From a checkpoint of a small mixture-of-experts model trained on Wikipedia.
Size: 9 layers, width 512, vocabulary 4320.
Experts: 96 SwiGLU neurons an expert, 6 picks a token, a softmax router, a shared expert of 128 neurons.
Training: a variant of Muon for the experts, 517M tokens, 3942 steps.
Below are experts of layer 2 (counted from 0) of a mixture-of-experts language model. Rows are named router (the router's row for the expert) and show model dimensions 0-127. Each number is 200 + 30 x the weight over its row's rms, rounded and kept within 0 to 999.
After each expert's rows: a language model's description of what the expert responds to. This comes from a sample of Wikipedia text that the model never trained on.

# expert 21
router,195,222,223,216,162,238,175,212,226,143,194,233,211,138,207,154,175,194,221,154,135,224,188,190,217,198,143,195,177,235,197,161,169,227,185,142,200,193,210,242,203,135,227,152,164,169,159,240,195,179,197,243,179,223,156,255,175,193,231,201,208,171,172,183,210,231,204,242,173,183,244,203,168,226,205,162,229,208,202,230,188,177,169,211,194,258,233,210,219,164,197,191,199,156,194,195,231,193,201,214,222,238,195,205,156,187,242,184,141,203,134,229,238,204,181,253,232,228,215,216,193,200,202,251,205,218,245,218
Short consonant-heavy pieces early in a word, right after its first piece, as in am-az-ing, Al-tern-ative, mon-astery, v-eh-icles.

# expert 28
router,178,201,182,206,218,215,172,255,244,218,196,192,183,195,207,194,188,198,198,142,141,201,197,156,198,165,255,183,210,167,181,237,148,184,188,188,136,236,175,242,213,187,188,199,222,171,169,204,237,179,170,213,136,216,232,247,220,209,186,169,169,185,227,215,166,214,204,175,163,197,244,240,163,182,202,214,194,198,211,265,188,191,165,203,179,187,212,189,224,197,192,174,175,188,203,180,222,169,228,158,167,266,194,161,239,193,241,173,172,216,234,190,177,153,202,215,163,232,228,259,200,215,213,152,196,168,168,193
Short syllable pieces inside longer words, often after an s-start (For-mer, s-um, ses-qu-i, res-emb-les, Har, reg, eff).

# expert 5
router,224,190,201,251,209,220,175,181,210,257,129,146,217,188,200,176,229,212,191,218,168,199,127,154,188,246,180,187,246,222,148,215,229,202,209,211,176,139,240,173,200,221,160,207,192,210,179,202,243,182,204,165,222,202,160,247,187,187,234,185,248,249,171,240,156,164,194,171,212,191,197,231,207,212,200,201,161,187,211,205,125,225,189,203,215,197,218,201,196,220,262,208,135,221,251,234,219,220,175,176,223,197,163,181,163,193,208,201,198,191,152,159,238,197,231,220,213,196,217,220,162,181,190,236,194,211,195,227
Opening pieces of content words, often verb stems, in running prose, such as rel, oper, contin, kill, exp, reve; also than, high.

# expert 9
router,225,237,218,216,198,202,188,221,215,204,148,229,221,261,189,186,194,185,194,176,217,190,197,184,217,203,191,209,192,214,177,228,226,174,193,158,157,170,167,223,199,226,222,195,176,191,207,212,228,230,204,169,230,171,198,212,242,222,217,140,210,200,160,213,170,260,189,218,232,223,224,211,186,182,225,210,210,164,223,185,202,138,270,203,221,231,129,133,196,195,153,207,163,192,190,174,174,233,142,222,223,212,197,201,186,206,254,151,195,253,187,202,188,208,250,185,210,224,243,167,233,173,134,180,180,132,195,208
Pipe characters opening table rows after a line break in results and election tables, plus "age" in birth lines and adverbs like also, then, later.

# expert 3
router,232,196,170,215,234,177,187,203,230,253,222,228,218,183,197,169,162,184,173,228,132,168,216,210,139,212,188,144,166,173,201,146,160,137,204,232,194,151,161,186,216,232,194,212,207,223,252,158,182,235,197,187,262,155,211,224,207,183,180,250,228,206,236,229,186,249,188,158,149,265,228,235,152,222,240,159,170,224,207,206,210,202,258,219,193,176,221,188,173,220,216,181,200,238,219,199,197,207,204,234,203,136,208,216,192,200,220,216,147,176,179,206,224,219,247,206,233,193,180,233,181,196,226,186,187,230,220,213
Hyphens and dashes opening bulleted lines in infoboxes and lists, such as "- Label:" or "- Class:", plus dashes inside year ranges and compounds.

# expert 13
router,230,199,179,184,226,215,184,182,252,223,212,205,204,157,194,209,157,212,194,187,270,261,217,201,137,215,195,210,202,194,253,260,226,231,217,220,245,194,141,226,201,155,179,183,216,182,190,183,194,160,180,222,277,148,181,191,193,212,214,245,225,204,232,233,264,173,207,178,222,250,189,163,182,244,218,221,238,189,230,204,220,178,162,137,174,169,198,171,162,212,175,219,170,221,185,196,167,203,165,183,193,226,200,156,245,166,186,238,223,227,229,212,225,212,178,164,177,244,249,211,197,164,191,172,233,238,187,169
Field labels and name pieces in sports infoboxes, line-ups and tables, such as Title, Position, ===, number, round.

# expert 48
router,209,181,244,164,219,219,245,180,120,213,180,204,231,228,184,217,230,178,255,199,249,188,205,172,211,215,192,204,215,219,222,171,220,236,171,222,195,187,234,206,188,181,232,185,158,187,249,169,214,191,222,249,191,213,229,283,175,230,126,234,199,228,226,183,241,186,224,210,216,179,205,174,193,220,248,204,204,199,198,166,218,252,180,190,230,256,182,177,241,188,186,231,226,235,212,218,162,211,230,161,141,200,194,186,178,163,177,236,197,175,183,209,198,202,188,215,262,160,225,185,210,181,189,191,258,149,168,242
Pieces in names, table cells and headings, especially oup in Group stage and Group A headings, plus London, Boston, list.

# expert 29
router,186,202,194,187,185,239,201,231,230,203,174,212,186,217,155,245,242,214,203,207,252,249,207,168,216,196,235,185,183,176,177,240,216,197,193,205,129,172,167,215,212,155,163,217,229,216,159,177,221,153,195,185,224,177,194,156,186,203,191,203,199,232,186,180,257,170,172,195,228,225,256,163,169,210,225,168,199,221,171,194,187,213,161,156,182,198,256,178,189,248,174,145,210,214,164,202,258,150,212,240,208,177,181,165,217,199,177,186,190,217,233,205,205,246,196,175,214,220,217,248,212,188,208,222,198,178,176,246
Word endings completing a stem, such as -ure, -ation, -est, -es, -ge, plus nouns like number, form, end, order, age.

# expert 54
router,232,194,215,185,264,234,198,221,209,236,192,205,216,189,190,162,123,207,235,190,210,208,190,213,153,174,223,198,210,167,196,230,232,155,222,221,218,193,171,211,141,218,224,148,215,192,189,175,230,228,169,143,188,155,178,221,145,178,206,248,181,176,171,177,246,197,195,205,241,231,224,180,195,242,230,181,197,187,223,182,206,223,153,181,218,228,226,224,204,236,178,191,218,201,221,227,252,233,162,161,173,222,188,151,243,208,163,220,189,223,199,211,226,178,232,187,211,201,203,157,172,203,202,175,235,180,195,185
Sentence adverbs and narrative words such as However, would, first, became, then, released, plus pieces like m-ight, ane-ury-sm.

# expert 50
router,221,200,180,184,185,165,227,179,225,194,119,186,150,205,209,205,212,177,207,209,228,196,143,179,214,241,226,233,200,237,217,230,220,196,175,159,210,184,209,238,199,183,183,217,164,188,205,200,192,194,246,138,200,223,220,171,196,266,233,236,221,199,239,202,168,204,143,195,218,172,233,205,235,185,188,177,212,249,158,236,222,193,181,204,171,216,268,234,192,251,226,164,229,253,143,179,203,196,130,202,207,141,185,255,254,193,212,183,196,223,232,141,192,193,242,206,194,163,148,239,199,263,202,243,170,190,220,196
Number words and ordinals like two, three, first, plus due in due to, and some nouns after is or the.

# expert 47
router,164,237,147,219,183,242,229,231,273,206,230,239,214,185,197,234,163,197,236,207,161,222,159,181,169,237,139,212,235,180,209,206,214,213,162,218,240,185,214,200,216,156,184,198,219,164,202,204,223,191,236,217,199,237,202,224,173,225,156,237,171,203,155,241,148,189,205,204,167,153,219,223,168,244,198,247,229,208,207,298,218,193,192,195,220,228,236,183,153,177,226,160,229,212,201,215,233,221,192,193,251,212,224,196,265,218,242,211,183,180,211,184,242,180,215,222,260,187,208,224,184,217,163,185,176,202,223,217
Middle pieces of words and names, especially ig, as in v-ig-orously, v-ig-il, Schlesw-ig; also i, a, h after a first piece.

# expert 46
router,225,220,191,248,229,199,222,239,223,243,219,178,219,157,178,179,173,218,240,212,151,185,248,196,183,209,201,201,219,218,182,188,180,191,147,249,199,216,164,193,243,195,199,210,221,233,239,208,186,179,158,227,206,160,226,180,218,188,200,203,206,274,215,135,196,198,252,190,199,200,152,211,251,213,200,177,173,230,221,159,214,212,163,187,206,189,156,157,229,223,222,198,220,209,216,158,216,203,182,118,218,196,189,195,261,186,137,220,196,161,200,158,192,219,214,169,188,191,172,175,122,278,182,158,243,221,166,184
The word as (such as, as well as, cast role listings) and clause connectors when, while, where, since, called.

# expert 62
router,216,194,209,194,222,202,255,173,201,242,198,173,165,186,142,148,158,169,233,208,209,175,194,171,173,215,212,156,215,262,229,216,211,235,159,195,222,173,217,226,157,226,186,172,208,185,227,181,198,196,259,212,189,175,175,203,229,188,186,216,180,220,209,214,212,215,168,205,179,246,207,231,208,193,167,188,183,213,205,197,189,230,217,197,230,156,199,244,184,219,222,209,212,175,228,179,205,182,246,206,138,237,179,176,157,172,188,209,200,247,211,230,245,180,192,173,210,212,235,220,187,145,247,153,148,154,134,168
Second pieces of words after an opening letter or prefix, such as b-ellow, Bi-ograph-ical, T-echn-ical, B-ron-cos.

# expert 42
router,210,217,206,206,189,183,164,164,180,203,176,199,167,221,207,204,160,184,175,149,267,199,183,233,214,196,201,250,174,193,249,213,219,223,209,162,223,232,175,196,222,158,198,258,148,196,157,179,174,209,184,247,177,205,192,192,188,167,193,220,186,219,181,251,250,188,257,174,243,249,145,182,196,165,227,223,163,190,216,155,127,272,230,208,169,166,220,186,173,165,229,210,142,159,267,221,159,182,226,207,231,218,228,245,204,191,168,148,201,222,240,154,172,184,239,200,227,214,233,251,209,129,253,228,220,236,180,180
Forms of be and have (is, are, been, become) and inner or plural pieces like ast-ron-omer, colleg-es, foss-il-s.

# expert 24
router,250,241,194,192,239,212,189,218,211,227,204,158,213,192,190,209,186,181,176,212,228,193,166,224,171,189,170,246,182,205,225,202,212,255,151,224,202,189,155,223,220,165,159,233,139,178,186,187,184,236,163,195,224,167,173,179,236,227,216,216,219,237,205,184,213,200,234,252,213,197,218,199,238,167,209,208,200,270,250,242,246,195,184,186,243,227,196,199,209,221,253,207,194,238,205,252,208,194,238,156,235,162,120,151,163,180,114,168,181,233,189,212,201,253,176,206,195,171,225,204,181,191,198,157,195,215,206,226
Noun and agent endings such as -ance, -ence, -ination, -er, -ing, plus what, because, how: endurance, attendance, evidence.

# expert 49
router,217,234,247,166,179,191,184,237,160,193,248,213,260,230,180,193,207,159,210,218,195,201,189,173,200,199,229,212,177,176,201,193,245,218,232,178,149,193,209,200,206,199,184,173,230,198,236,195,183,171,169,166,193,221,223,126,222,179,192,219,198,245,181,143,199,166,197,189,286,205,216,189,228,261,216,167,173,274,167,214,207,212,208,202,225,270,194,157,245,182,187,196,232,162,168,229,176,180,221,193,180,192,248,191,199,171,194,159,195,199,219,231,185,206,138,204,197,201,210,197,128,182,195,228,210,207,247,239
Closing parentheses and last pieces of foreign names and places, such as Hyund-ai, Alexand-ria, Ug-and-an, Germany, Africa.

# expert 11
router,206,155,197,209,183,167,168,219,171,173,167,218,198,226,214,179,246,242,245,215,253,232,234,229,236,231,126,192,175,210,193,212,194,180,229,116,204,229,189,193,243,232,223,198,225,221,144,236,194,203,214,200,223,231,246,198,165,185,212,158,208,203,202,221,201,222,186,242,183,220,211,193,234,159,204,212,255,230,248,185,205,176,230,253,257,216,125,195,197,190,230,169,192,164,138,234,167,265,250,199,219,190,181,193,229,281,216,196,231,181,251,211,170,199,179,153,200,216,196,156,232,197,171,157,183,202,184,180
Determiners and possessives, mostly the, also The, 's, his, their, its, this, often after of, in, to, on.

# expert 44
router,237,217,233,243,216,157,248,245,183,183,170,192,216,231,180,182,238,207,192,212,223,219,238,274,262,208,191,200,252,169,202,172,189,149,187,203,197,195,197,201,196,237,168,197,175,241,235,265,192,172,193,218,259,250,198,214,188,195,139,194,210,163,204,208,194,161,147,182,180,222,217,252,219,196,172,272,244,149,208,185,186,205,305,150,178,222,179,172,206,223,224,224,192,202,227,187,143,208,228,214,212,216,247,204,229,249,155,185,239,216,240,256,174,206,193,168,182,190,200,155,194,190,246,161,206,186,209,237
Commas joining clauses, list items and appositives, plus and, but, ampersands and semicolons.

# expert 55
router,227,230,198,117,230,232,193,183,217,228,194,204,182,167,217,203,137,164,217,137,206,196,163,201,150,229,280,189,206,157,187,163,218,189,180,171,234,193,148,132,241,215,244,173,214,174,171,229,221,237,208,229,231,224,134,193,188,223,204,229,178,225,180,140,195,145,246,162,233,217,237,211,152,231,236,230,180,186,186,178,234,226,189,188,208,194,228,201,185,225,198,211,153,158,218,226,137,231,241,209,183,264,159,167,205,212,213,170,207,225,204,177,197,239,175,190,201,223,189,244,175,215,199,184,223,256,174,217
Early pieces within words and names after a first fragment, such as f in Fairfax or landfall, en, per, and |---|---| table rules.

# expert 34
router,275,165,195,193,206,250,169,224,182,189,211,127,228,228,177,181,183,172,146,248,182,211,192,249,142,225,208,200,178,179,175,211,176,219,197,196,222,221,170,232,197,200,192,208,222,255,244,216,184,176,199,173,195,185,233,190,189,232,200,203,175,148,191,224,197,206,195,216,191,236,163,207,162,197,201,193,220,245,220,188,157,234,239,190,197,182,184,241,193,169,201,235,132,169,203,213,200,209,151,199,131,157,188,199,179,178,208,221,190,203,192,206,223,204,171,250,202,197,204,158,190,211,213,237,175,209,195,174
Line breaks ending sentences or list items, == heading markers, and second-mark ″ in geographic coordinates.

# expert 41
router,241,152,202,198,199,160,228,234,169,178,266,224,202,225,166,172,248,192,191,189,204,217,200,244,240,165,247,201,209,264,213,226,212,174,209,240,229,178,271,157,183,240,207,203,162,172,198,221,206,193,137,224,242,223,209,165,201,196,186,218,213,209,214,215,155,232,207,193,165,202,209,199,217,198,234,228,210,166,210,211,229,178,244,227,251,175,169,262,227,179,192,247,249,203,231,221,198,244,209,201,176,235,237,187,156,201,182,198,217,153,228,214,211,194,187,164,170,185,211,171,205,185,192,183,166,146,180,190
Pipe characters between table cells and semicolons separating scores or names in lists, as in 0 | 0 and 0–3; 0–2.

# expert 17
router,168,198,235,206,209,179,218,151,209,185,224,187,174,189,187,269,196,187,190,206,175,176,181,213,187,251,232,184,189,222,149,205,210,222,214,210,233,248,223,170,185,208,223,221,239,194,250,217,268,175,177,182,214,222,150,202,180,219,193,209,181,202,207,197,219,231,229,178,191,175,225,187,216,161,177,192,191,216,227,269,194,206,218,226,199,251,201,225,169,209,204,196,215,228,180,203,155,173,136,237,173,215,197,220,214,203,186,177,192,223,186,157,199,187,227,259,220,201,258,230,187,215,214,212,226,243,233,238
Word pieces right after a capital initial letter in names and list entries, such as G-ior-gi, K-aw-asaki, D-uch-amp; also table separator rows.

# expert 0
router,192,203,186,169,193,202,175,170,181,169,260,244,196,186,149,256,181,177,192,228,144,165,162,155,165,198,213,204,184,211,167,209,205,234,223,201,228,217,156,204,226,218,213,201,163,198,200,174,237,204,200,210,171,183,206,135,148,212,200,170,132,184,227,214,201,204,241,240,200,204,194,262,192,241,204,230,188,206,184,243,186,179,220,174,207,181,221,199,195,222,189,189,267,187,190,236,186,214,224,276,160,181,206,234,236,153,253,229,192,209,197,187,174,191,123,199,200,230,232,223,157,176,192,254,191,282,211,220
Short vowel or syllable pieces inside proper names, often right after a capital initial, such as D-i-ocese, V-i-enna, j-un-ior.

# expert 37
router,228,209,195,243,170,148,201,166,207,241,259,134,183,211,141,187,237,166,184,231,164,182,215,263,194,154,166,219,201,204,190,227,233,153,265,168,246,203,215,160,153,229,158,232,183,265,173,205,190,204,281,227,251,166,166,191,160,214,165,239,209,219,195,253,178,206,236,216,237,181,218,239,206,170,188,190,168,164,219,204,279,264,191,203,175,214,194,208,230,242,183,162,263,222,253,217,274,242,184,234,173,214,157,197,237,160,179,183,163,216,163,210,210,200,224,174,153,231,220,203,213,249,236,205,175,180,189,184
The suffix ed, and less often ing, ated, ched, closing verbs and participles such as handed, switched, adjusted, bleeding.

# expert 10
router,252,230,230,244,228,223,202,186,256,221,200,180,218,195,218,204,221,250,179,183,168,196,215,219,223,193,228,206,203,185,221,203,171,186,173,220,174,203,233,190,179,188,175,196,187,121,234,179,230,189,184,241,223,174,207,222,203,164,181,193,252,225,213,236,191,142,189,158,203,265,212,147,216,239,162,159,222,147,138,174,198,180,215,220,220,263,191,207,242,215,163,230,205,173,213,136,241,227,195,166,156,190,263,186,215,206,197,236,206,155,169,215,194,196,186,171,205,199,174,202,189,130,200,214,193,214,213,248
Number tokens in dates, tables and measurements (June 12, 802nd, 61 ft), plus the word New in names like New York.

# expert 59
router,206,210,237,242,176,237,157,231,236,194,223,209,202,198,152,207,174,177,191,208,189,187,172,188,173,214,221,142,183,216,192,185,209,182,151,182,222,192,188,175,219,148,118,168,204,182,165,184,213,173,213,278,241,144,166,211,197,221,199,197,189,144,163,227,225,206,184,161,197,195,225,294,217,197,164,113,252,231,151,192,164,248,194,176,193,191,183,198,151,176,198,160,195,179,189,179,215,187,241,143,193,213,191,191,133,245,241,204,158,152,164,226,241,168,187,199,241,251,219,209,188,206,229,182,172,252,210,204
The letter g and short consonant pieces inside names and words, such as Bor-g-oforte, Bud-g-et, Stutt-g-art, Big-g-est, Ehr-l-ich.

# expert 6
router,184,203,229,202,145,222,201,229,173,188,216,220,194,188,192,180,193,127,196,144,146,226,255,204,208,213,206,192,182,217,171,194,183,222,225,196,211,233,198,164,194,167,218,161,226,190,203,230,227,214,196,197,206,305,199,206,189,215,198,188,156,235,218,210,219,282,212,141,200,169,194,166,196,218,194,157,214,252,209,222,211,220,180,234,214,212,230,162,255,197,202,194,212,211,202,219,134,217,167,195,205,210,205,173,253,184,189,183,177,189,182,128,236,202,191,240,218,258,200,202,119,208,186,135,206,229,204,130
Consonant-led pieces and capitals like St, B, H, K, h in foreign names, especially Tamil, Thai and Japanese, e.g. Kizh-akku, Ek-ach-ai.

# expert 27
router,221,218,168,163,220,234,196,202,247,171,147,182,211,242,203,162,181,160,197,224,204,176,207,234,191,193,220,206,233,199,219,245,205,269,202,278,168,217,207,203,227,152,207,229,212,157,199,154,214,236,215,201,204,140,161,179,217,157,230,239,145,254,219,200,213,188,187,183,213,202,224,182,186,184,179,194,205,143,126,205,235,188,164,195,167,232,201,224,209,170,219,245,216,232,243,204,238,180,182,187,180,188,222,240,206,229,216,163,209,233,177,250,184,192,159,182,193,146,177,202,181,172,206,220,219,215,213,256
Years and month names in dates, section headings and career spans, such as 1995, 2013, October, and final digits of years like 196-4.

# expert 31
router,204,222,161,172,172,234,197,201,258,122,197,243,185,198,209,188,171,235,186,165,207,196,199,170,190,186,257,191,228,233,231,213,191,229,136,188,138,159,216,266,173,162,185,205,157,176,239,192,169,222,191,154,213,199,187,215,219,243,240,191,208,213,180,194,207,197,197,159,206,223,234,183,213,201,203,142,174,203,180,261,251,232,175,163,171,204,238,195,224,270,219,169,194,152,228,194,214,218,167,228,173,266,220,199,210,184,227,193,186,212,200,125,183,195,223,246,230,160,241,220,214,195,218,182,234,182,183,202
Endings like s, es, ts, ers and words like States, County, Act, Kingdom, north, south in geography and history articles.

# expert 58
router,219,172,162,184,228,240,226,198,218,212,146,183,206,224,226,214,172,206,252,160,117,198,210,199,148,170,212,195,222,200,192,208,210,179,203,209,218,207,143,146,153,216,179,168,174,202,223,156,173,187,220,163,194,171,138,222,165,188,200,258,225,184,190,195,204,198,148,177,214,191,206,227,229,192,132,202,222,135,136,187,232,212,162,175,155,257,169,203,195,235,238,229,120,250,239,166,268,201,158,165,223,210,193,221,254,217,215,201,162,215,213,237,202,193,174,211,185,180,178,209,165,215,222,239,190,189,216,184
Year pieces and digits (193, 1960, 2007), words like old, final, former, original after commas, and CJK byte pieces.

# expert 15
router,188,189,159,229,179,220,223,179,232,223,180,207,188,162,256,174,275,187,227,251,195,158,204,190,194,192,143,144,160,268,137,225,219,167,115,167,211,144,224,185,183,250,212,230,200,239,223,206,223,187,249,177,227,197,191,231,231,222,215,230,213,201,188,180,219,214,157,200,156,206,208,228,229,224,207,202,207,157,188,196,194,197,230,177,171,157,175,212,230,182,215,251,219,238,220,185,205,208,218,205,263,177,173,191,165,151,128,181,174,233,201,219,205,170,195,197,217,224,235,210,196,168,151,187,224,209,283,174
Clause-opening words such as that, which, who, where, and subject pronouns it, he, they, often after a verb like argued or a comma.

# expert 14
router,128,209,178,263,143,229,261,190,182,163,217,181,163,173,202,162,184,181,180,186,196,233,283,212,246,211,184,200,185,207,181,151,211,199,214,198,221,210,184,289,255,179,199,213,211,228,219,221,185,189,269,221,178,201,218,213,176,203,200,203,209,151,214,200,205,180,200,215,170,174,171,157,230,187,191,201,199,179,281,217,144,213,206,213,203,146,157,187,198,152,219,189,233,156,166,218,192,174,204,147,223,242,196,215,150,241,210,169,215,201,195,159,175,280,229,212,204,218,220,172,208,236,198,168,228,216,160,145
Prepositions after a participle or noun, chiefly of and by, as in Preceded by, Directed by, son of, developed by.

# expert 57
router,165,171,171,220,189,217,187,173,234,190,254,144,196,200,216,215,205,198,235,172,217,126,221,164,154,151,214,148,197,205,198,197,207,209,217,116,233,196,206,229,133,204,110,207,161,181,175,229,198,213,139,173,245,191,149,218,152,192,174,178,181,179,151,179,156,215,225,165,237,163,162,239,219,197,167,177,177,206,222,186,210,202,169,170,201,249,226,193,153,230,223,175,222,243,215,172,215,184,198,259,195,228,197,215,230,176,159,211,198,215,200,250,206,182,226,155,203,235,231,157,220,155,228,234,214,179,205,206
Word-final suffix pieces, mostly -ate, -ated, -ates, -ating, -able, as in gradu-ated, Corpor-ate, Syndic-ated, inm-ate.

# expert 60
router,196,198,186,205,144,184,238,264,168,142,194,227,188,197,203,133,220,242,214,186,266,224,251,243,256,157,163,203,207,194,198,177,198,161,263,170,209,224,238,225,225,211,198,186,170,228,147,184,167,176,226,202,148,248,229,268,190,188,204,197,248,152,166,193,194,238,210,224,175,205,186,210,216,175,183,211,196,231,222,199,193,196,211,276,227,161,154,195,167,208,226,203,171,191,152,234,185,195,221,170,214,197,196,203,230,220,220,231,215,191,224,187,180,218,189,193,212,211,199,162,221,221,212,182,186,200,167,162
Connecting words of, and, with, for and possessives its, their, his inside noun phrases, e.g. "a mix of", "founder member of".

# expert 43
router,170,220,142,133,173,211,213,185,180,194,212,169,226,139,165,185,234,218,233,189,217,195,226,258,181,214,198,157,230,272,212,209,195,235,204,189,155,145,229,195,175,207,208,243,200,202,199,194,215,223,169,176,232,218,186,237,211,212,199,180,178,225,185,208,230,181,174,187,151,182,200,172,206,214,249,188,168,185,175,186,132,199,238,198,174,265,209,218,211,181,126,248,179,182,212,208,215,184,213,235,167,256,171,218,180,229,168,155,229,222,229,218,217,204,222,257,234,189,220,235,252,175,210,189,214,213,194,257
The closing = of article titles, ology and ography endings (chronology), en dashes in year ranges, and inter.

# expert 32
router,211,209,196,221,202,229,149,174,193,211,164,177,229,205,225,180,217,272,266,252,248,212,196,208,205,229,222,191,215,239,179,220,202,250,169,239,138,178,189,188,169,215,182,159,251,201,197,175,257,220,151,165,237,216,194,201,180,135,237,242,236,240,194,182,188,208,195,179,231,192,180,209,205,178,227,144,196,157,217,195,212,159,224,220,172,248,160,219,199,182,175,229,217,267,215,186,213,182,179,227,165,217,195,173,205,216,185,206,234,193,167,186,191,148,135,169,200,181,202,213,195,198,205,226,216,194,213,191
Also in See also headings, plus adverbs and word stems like contin, chang, no, often in running text and tables.

# expert 38
router,212,196,254,210,218,124,266,155,180,216,160,218,238,168,218,197,159,216,214,261,235,196,157,169,233,245,213,189,265,201,203,168,208,231,134,202,252,213,198,150,204,221,174,211,189,187,236,231,220,173,191,178,179,235,181,177,193,252,206,187,180,230,179,181,178,174,175,172,242,196,217,201,239,181,184,177,190,215,153,168,218,220,171,177,238,257,183,216,185,164,193,193,234,206,253,219,165,158,253,183,158,203,189,233,215,225,202,228,209,209,186,174,220,249,203,200,223,150,168,214,193,200,209,204,175,192,244,169
Middle and final pieces of Slavic, Polish and other foreign names and words, as in Ghezzal, Kędzierzyn, Venezuelan, Štěpán.

# expert 7
router,198,197,187,223,195,263,141,206,164,162,253,228,147,187,130,197,180,206,230,166,191,152,234,240,209,172,210,220,186,170,178,205,185,207,222,210,181,211,202,229,220,220,176,244,167,232,154,196,214,185,227,201,198,252,205,248,197,213,223,215,271,192,124,182,178,182,158,261,147,206,201,189,231,215,176,175,193,160,230,209,239,178,189,197,170,214,237,179,184,259,238,220,218,243,221,227,203,177,156,135,224,232,221,152,234,191,182,194,226,181,169,221,224,197,239,127,192,209,187,179,172,211,187,183,235,208,210,171
Prepositions and conjunctions after a verb or noun, mostly to (sent to, from 1782 to), also for, and, into, until.

# expert 36
router,148,227,218,186,181,206,178,167,198,188,153,185,138,138,167,264,225,181,200,168,227,190,223,201,185,231,211,198,202,167,191,200,169,177,201,125,219,247,197,178,184,213,203,198,168,160,177,213,184,245,206,229,210,220,208,176,189,224,155,209,238,167,192,175,196,218,219,234,201,220,210,216,194,201,177,192,194,183,222,202,165,172,166,231,207,199,192,193,188,245,225,182,168,170,153,200,152,237,237,231,192,224,202,198,188,257,161,178,175,241,164,220,159,238,187,238,226,259,221,214,228,162,194,179,214,188,227,224
Word-initial stems and middle pieces after opening consonants, such as out in Trout and bout, disc, techn, struct, incre.

# expert 1
router,205,166,213,204,228,177,209,207,236,218,213,212,228,197,227,187,166,203,172,173,180,172,177,174,204,217,183,148,266,235,215,213,209,187,216,205,262,197,207,194,210,205,165,185,177,187,143,210,185,201,181,186,188,237,170,227,194,199,203,223,219,178,189,238,237,182,239,188,147,171,214,235,185,221,150,163,226,235,187,174,165,222,194,215,180,236,277,200,217,219,210,204,192,201,205,180,166,189,138,182,198,226,176,196,186,219,167,166,177,198,188,169,179,143,174,215,210,241,199,202,218,303,164,248,190,231,215,180
Short first pieces of split words and names, often capitalised, such as Br, Ar, El, Me, r, and the ever in whenever.

# expert 4
router,187,240,196,199,187,239,236,184,163,215,230,146,278,187,199,254,159,231,202,192,182,193,190,147,183,196,220,213,191,231,195,123,225,219,244,248,225,150,202,193,227,205,201,181,209,202,256,167,242,240,243,228,195,208,240,161,198,237,204,119,176,172,216,213,218,192,198,226,199,216,178,198,246,169,196,215,227,260,167,230,206,197,167,156,207,156,240,218,191,179,190,201,214,198,216,261,228,201,187,190,104,147,206,211,162,154,210,199,207,178,186,214,218,202,201,304,228,206,241,204,236,214,202,237,213,210,231,189
Single capital-letter word starts such as N, R, K, G beginning names, plus N/E after coordinates and Greek/UTF-8 byte pieces.

# expert 18
router,221,174,203,217,217,215,180,169,258,223,156,158,226,202,188,179,205,209,185,180,206,166,158,271,193,191,133,192,209,172,211,225,200,152,197,181,175,142,194,152,200,150,192,207,164,157,136,233,135,168,249,183,239,216,188,250,166,186,208,198,222,207,151,222,226,168,221,225,254,209,178,186,223,238,188,187,142,202,202,197,174,212,215,190,209,170,222,196,176,178,220,225,142,199,169,163,186,189,170,206,233,211,184,232,214,153,184,226,163,211,171,181,242,176,234,179,184,214,163,178,182,187,194,195,209,169,226,242
Word-final suffixes such as -ly, -ally, -ively, -able, -ent, plus also, later, been, known: effectively, notionally, officially.

# expert 63
router,203,225,225,240,234,239,191,213,266,225,136,187,221,187,197,146,200,182,187,194,210,250,188,152,154,229,255,181,203,239,147,206,254,236,235,206,229,196,227,190,215,200,250,206,212,232,244,159,213,214,220,176,209,159,160,168,159,180,222,193,169,188,250,178,199,182,197,140,206,171,148,205,199,170,237,236,154,181,176,212,174,188,191,213,166,249,196,200,149,223,212,220,175,216,263,183,244,174,203,192,174,208,205,218,160,138,192,187,197,217,160,211,182,148,233,222,189,176,232,196,190,153,204,181,187,224,157,221
"Born", "birth" and "Died" in personal infobox lines, plus single initial capitals starting names after dashes or pipes, like M, B, T.

# expert 39
router,171,244,212,250,179,165,182,188,163,236,224,196,225,206,146,250,206,212,228,212,225,177,172,176,184,211,180,185,154,175,143,224,225,254,186,181,206,230,172,214,185,182,168,243,161,198,235,160,172,194,228,248,209,178,220,125,202,173,231,242,176,212,156,225,223,215,214,166,166,217,189,212,207,186,176,207,211,238,217,243,180,207,205,229,196,171,177,152,179,191,158,174,201,216,187,253,180,230,214,226,194,209,214,247,201,160,164,207,157,242,150,206,157,170,164,196,220,222,183,208,258,198,195,251,171,190,217,201
Word pieces inside proper names, foreign words and broken characters, such as Sverigetopplistan, Bl-á-ha, B-rian, country codes like BRA.

# expert 40
router,201,181,192,260,190,211,191,226,211,229,184,218,176,216,185,190,170,124,239,174,162,178,207,260,215,220,169,214,235,235,204,250,217,204,187,232,201,179,164,197,176,201,192,211,224,220,183,137,174,185,208,142,187,163,164,209,202,197,209,257,176,189,164,224,250,233,160,191,206,210,211,183,218,231,161,177,216,202,189,233,173,165,159,162,137,209,289,176,189,248,175,208,179,218,202,184,244,217,223,197,204,214,168,243,191,186,243,197,184,224,152,194,277,170,184,212,171,143,201,284,160,180,239,151,228,174,184,169
First pieces of words opening a line, list item or sentence (E-ugene, N-ickname, C-ivic, On, During), plus mid in mid-2018.

# expert 53
router,183,242,217,207,192,138,182,168,222,195,166,191,183,203,293,196,176,165,241,162,184,192,216,255,205,192,188,197,190,195,233,255,142,263,190,206,161,179,173,208,163,160,188,162,168,177,235,177,162,244,195,185,221,215,199,193,248,264,259,206,193,251,168,177,182,171,215,194,204,223,239,160,191,204,208,173,148,199,208,201,210,183,190,202,172,244,239,291,252,251,184,186,152,162,185,236,182,181,237,198,208,238,189,216,213,194,236,156,196,172,186,200,244,178,152,273,226,175,165,193,169,186,206,215,203,257,156,261
Final pieces of place names, taxa and long words, such as Monac-o, archipel-ago, Indian-a, Florianópol-is, carcin-oma; also small, million, York.

# expert 12
router,177,209,231,191,208,202,202,300,202,177,227,164,182,240,215,233,215,218,177,214,202,218,269,227,241,193,177,174,190,179,181,215,222,192,228,156,192,232,293,212,271,176,214,163,220,189,200,270,193,173,225,171,203,180,229,200,187,230,207,197,206,155,207,175,183,205,224,241,189,213,175,199,224,235,173,259,209,153,231,197,169,148,235,167,204,179,154,191,199,203,187,200,216,168,192,209,240,209,219,234,167,190,219,184,186,255,183,238,251,159,204,225,168,234,224,223,185,186,175,173,261,238,198,179,202,155,174,180
Prepositions such as on, from, in, at, during, and colons after infobox labels, often before dates or places: "on 17 March", "Location:".